config.yaml
num_hidden_layers: 13
n_experts: 8
experts_per_token: 2
router_score: "softmax"
init_std_router: 0.00778
norm_place: "pre"
norm_eps: 1e-05
positions: "rope"
parallel_block: false
init_std_o: 0.0
learning_rate: 0.00253
max_grad_norm: 2.0
decay_shape: "linear"
max_steps: 4561
dataset: "wikipedia_en"
Below are experts of layer 7 (counted from 0) of a mixture-of-experts language model. Rows are named down (a neuron's output weights, with its number) and show model dimensions 0-255. Each number is 500 + 25 x the weight over its row's rms, rounded and kept within 0 to 999. Numbers have three digits each.
Before each expert's rows: "raises" lists some tokens whose logits its average output raises strongly, later layers aside. This comes from a sample of Wikipedia text that the model never trained on.

# expert 3
raises: " ", "'", ",", ".", "-"
down0:485526490474526466495523476487461513486506491549458535502508482483502539508524512531501485501528497495460471452497498515494512471473527497478489498497487479513504508537506469538510500490557497498478515490497459500514540496524489487511536542511537577527508508506511549542486487461513510483527521509483504485489510487534508556556460539475495490529475525510529492479494495516503459497455488468484497529498526524460475459489477507490492471485497493511540520479541552520547501471464513525491482442475510515508502479519519457473508476486531496480466488485521522541531470472467475463480467528434437488488465474526545476493467489501506521468492483470519516492491514446481496503510506481511528522553504490491470493558514488510483494504462482478474479484492487511501534509498509
down1:523539489515468505512491502511476512451451485506474478482520480542481474499483474475483506495494478539552490533484468474506532491462492493471502465515494514515507497472523515497538517523499502498466463466481477488481451504479479508513533440511467491505546467539527523460501489477540502521495520477533501481524447490483530482494446516509515453501503523471541482535506511500483478475510487514517526523479505482519498516484489482484480490487465536473469530506475563499506486491527509503549499519495487511493489471497533509472486475522473481500498487541485531458498518454517525507516458526529487510465479518470463495452464444543504495506486516491459476507545493536464513526539526451512472485515521537531467450489535479482500525519518535437501490467470503482521490482509490

# expert 5
raises: "\"", "s", "\"."
down0:552498527535512501500513506492489509542541529515456513507472542529471476489476540511486477521496488522455488509517471472511503458478460470513500539506495498538525479534508542515490486516489468497486508459512465492450468514484532564498460503497463493501485490484500506475491507505467527541488494513489492497470517511520552517526493489491528503464500496512499497502498515502536514522502440507488520486510494469496485538515516533519473493495460461519507517490471495469529487501524502563480486515445427512523511534476527473509539504452547508500483498459519507516481528483513528502465497477500543493471548478474487505498463543460547502472531529475491494529459523479521500571492512499505539499488496519488489529495511474499543483499466515474535480538535488483517466510534471
down1:505473505517545482535508498520513479472501499509517499504518544458449516498509516480513512506534529508504497516484499491459506500519486521531508498505484481505509454494478490468504532487511505482474504482488509496497518490509508451459486496513515519526452484496496488478502505520469486517489521487511469509483528486488445459507530523511529514497531506439522522512474489455494489488525508487496525513422502491485517515496451505474519485503498489501543542417517516463528469536512465489518449496514468502507524473516464518499526505468483523522488462485497491519463506487520527514469510432502484556484485483484510533513512530545501513500454477527472539462476505483512483465450542517506534479539500528512471533567460496493558475466513516470535468476476495465509479531537491

# expert 7
raises: " the", " a", " an", " not", " all", " some"
down0:504493522491541538546507461464485459519553506501498521501469505493501469481487494476485471508446472476541559514507476551528498526496524495543512491518473516510485514501477498494446492478486514508535513465517522506543539482484474481511488529484542498485511527478460441516468524524485488486491494483513513520482537529473459486506472499532511513457459500507502503473506490474454500492496513505507485466474500521473520513465508510526474526543452488485558514501528523467515530537479502483497474463511467532497524525474504481491505518511504523492522495510543537478476494483522505541503468439522541518535481512552518479494482426490505511492511450514509475489502488520498477486507475481492513519524516530531529444489552494511537505495470515544465539521499498501477502467475488
down1:551497476521496520496490524493497522513494515538508459484524482475415510486541510497502450478486517528492512545533488464524481519463488490538540541476471516472503436473525450491466505512497503503506457516468512487537460516497510481530469479470509522533478482494554504513537511514488514510525482502510494488471514527443507514524504512482513451461497516512440475475507504500520504503507497499514511561507536468498530501531466498514533522481488487490503484533490504468533556485463514534509518504475465513488476514499460512521483500503536468495564473464490503494523463518510524449492492497484459536493481500508515478470489503510446462504514521513510463489492543496505504519489507525502526493523517492479528481476509460486441512466509545514472526496507450504513508471493471

# expert 0
raises: ",", " in", " of", " and", " for", " with"
down1:507518510468512495483519500508515473536479474507440507492484498520543470459495502493518478488494478489512503519498500506453467487493449487479501502528542522491527511561533472449491536472532498519545512486496470513519541502533495499507492527485505504501492461504493437533517553468496497500435539548492457497478494502470465518510507533493474489478487507517550463506482451487503505505493507514501467503528474488481488478520540502489498517505580465528506552495489524491560509485513495512518466521515495546507480521504523478463502505463497474491480546529479500501482494525542492479562527507531470521471548483512455498533480476470518482494501459520463463503497462530493495475483520555482475496487506495523509480564529498479529473506502486506479484489495498521490527475501491
down2:481503505526522533532492509525477515516474511513497467508529501494477505464491516506468453543506481495511532508517473511535499412438493479508510505457507493466498494486461488458490497523490497469524527497487497496538526537517470538525532514500531511515522484454466472529447516508549537472521518486493499515530531487504485499505498474517494506495516457519504535507492476486495513470483509478513484480484542543488469509495441522526524502485519460469563539520559499541492509491489480526469443500483457481521488476467500524506494493498492469521460500478487491507522516468415479533449474534470521553476512495533517476477488499513515480498469498523509501459498455563479490499496475479539513476483518520517501501531467482516495499497502495519508493517489485464500481504528520

# expert 4
raises: ".", ",", " and", " to", " in", " |"
down1:532498499492505552504503502517552508486495503496495472482468539483493467500453529511488548495534487466536521516505539462524539445490460474497500500510517453483521497515500469508464515458498506510521505513480468504502495483527502492473495484509482530495462472500472502465458497485516464491468580541470479506491460485537518537469470501484504514474523470515522444495482470492501515492528507537530488519505494552527480503504526483488492457491484485508489491489563469541472538507474474476476525494534508482503524483517503509477511482478485513492500464507473473467494500534507538512513501500523505453522458488478518500506485524481523481498468458526465518501492500527504504541510490493494480528537509554573473459512476526504471540481520496470507435540502535501509535539500531
down2:542520487517537501517527462515490479532476494523514481533488502524479481482538499478509463536480504463478495507476508525521520454537509485505525503482491491508506499502506520520496504521528510484509487490529563491535493529479503510515490437495501491535489498538501500505484507511486568514464514539493526565534518509521493544495474518519471497482476516509544520483476535489515511497495528519461518494498519499519491494448527480493476499477505459510506501482546496516515509522505448495477508453476465455529508496464502521492548509503494509516483456483512518520491459495469507524508469529487460472503545518475530528548523472554553505510526501455508489551503527488466504508488497502501490510495474518558464472481462484460476486519477520485569483533491569494504506475445506

# expert 2
raises: "s", "va", ",", "val", "ve", "eva"
down1:537501483462485534498479506510490528517486519470492483513476514507435466548525519469535452491504520467512531491492499487477506507532535459528524549508511518518526499533468492484503547487492519505483495478499513491534547478533529466509467500511488529506483480520506468524487513542460509512506520504514481484475482482494513484502512502467530543527449507467510501507496535516541516533460520498486547493516471463493491423485504521516481441486530454518493468475485539462476492503514498490533499516523512492460476534471497456482504514492491532489514507511528467550511468461503457521511513489481483523517524507518501488475520493524558492485533489547482522464524468509541464533510487528519548522476455504487506535495504472502498547470500505488486530518471505481546550499483489
down2:524486481536484486475479555544500501529523480524486523479493508487508519516509469476544517506519522510514570452489464530463509470521474507495542519483509507478506513521512538499498487553507468465496504518449462515505521502523469487456532464509490493525522503470451483575492497455509451502500539500493521485507534512540497451435503541485539497482505526520470475485492507497455475520535514531461538530520503530497520508531468465496506530503512544507523542437500541497482485532448514492480509476494478526500461484500519534523514502495528522499485498514523484498470517489491457511468550426476496494480482533470507517521494507520480526496466524494505507482521495553509473500494512480511465525512493506503492526487506498504471515519498555522506511488495526487485502490493501

# expert 6
raises: "\n", "In", "-", "The", " ", " The"
down0:488478513478482514499455482468520531489545492462461504464501490540497515538473499506444497505516455505481498472479512506497447513489501475460529522491502514472487489506547534509487502492505503489520525482517486497531508477516473498460494469538529468523554534512527469467525483495528494435496496477516541523515547493492486513529485498429435481532539482495504541450540505491486520492500508531510468523501508497485476508529480503501509484504492486523534497511563540526480490494535514507563477495506491495497517486522543497504475532428506513493515500545462484486495520488527484505508492506483460523504499469516498482462507480478457483494526517474487503503496510510485480514486529510523490472531526494533559526518496475496510494498510527473487492422461555509494511511520551
down1:525530541473478482521467500508528499517508469537533492513461503500518504525494461482514515515506496484521492503526516486509492403503497502539498478509498513492473466490540550536498528491483522503464492471539497521558517489513494464496487490490485499502507505527478502508462489529513470532496520471455490534506476536472522506499499498490495514462502506498539505558535499510492461453478503478451520553520520501534479486477490489506483465515545479499548465472535493507506519491532514503480477483534496458521491489521509547551475519514524509468476528534492522507523495476530477516496451466518459513486486545504483472456543467482488535511557516455498517491487474492510487510495538504521504513465512474489502507525488500499460465490501481549459514515521471556528536524525528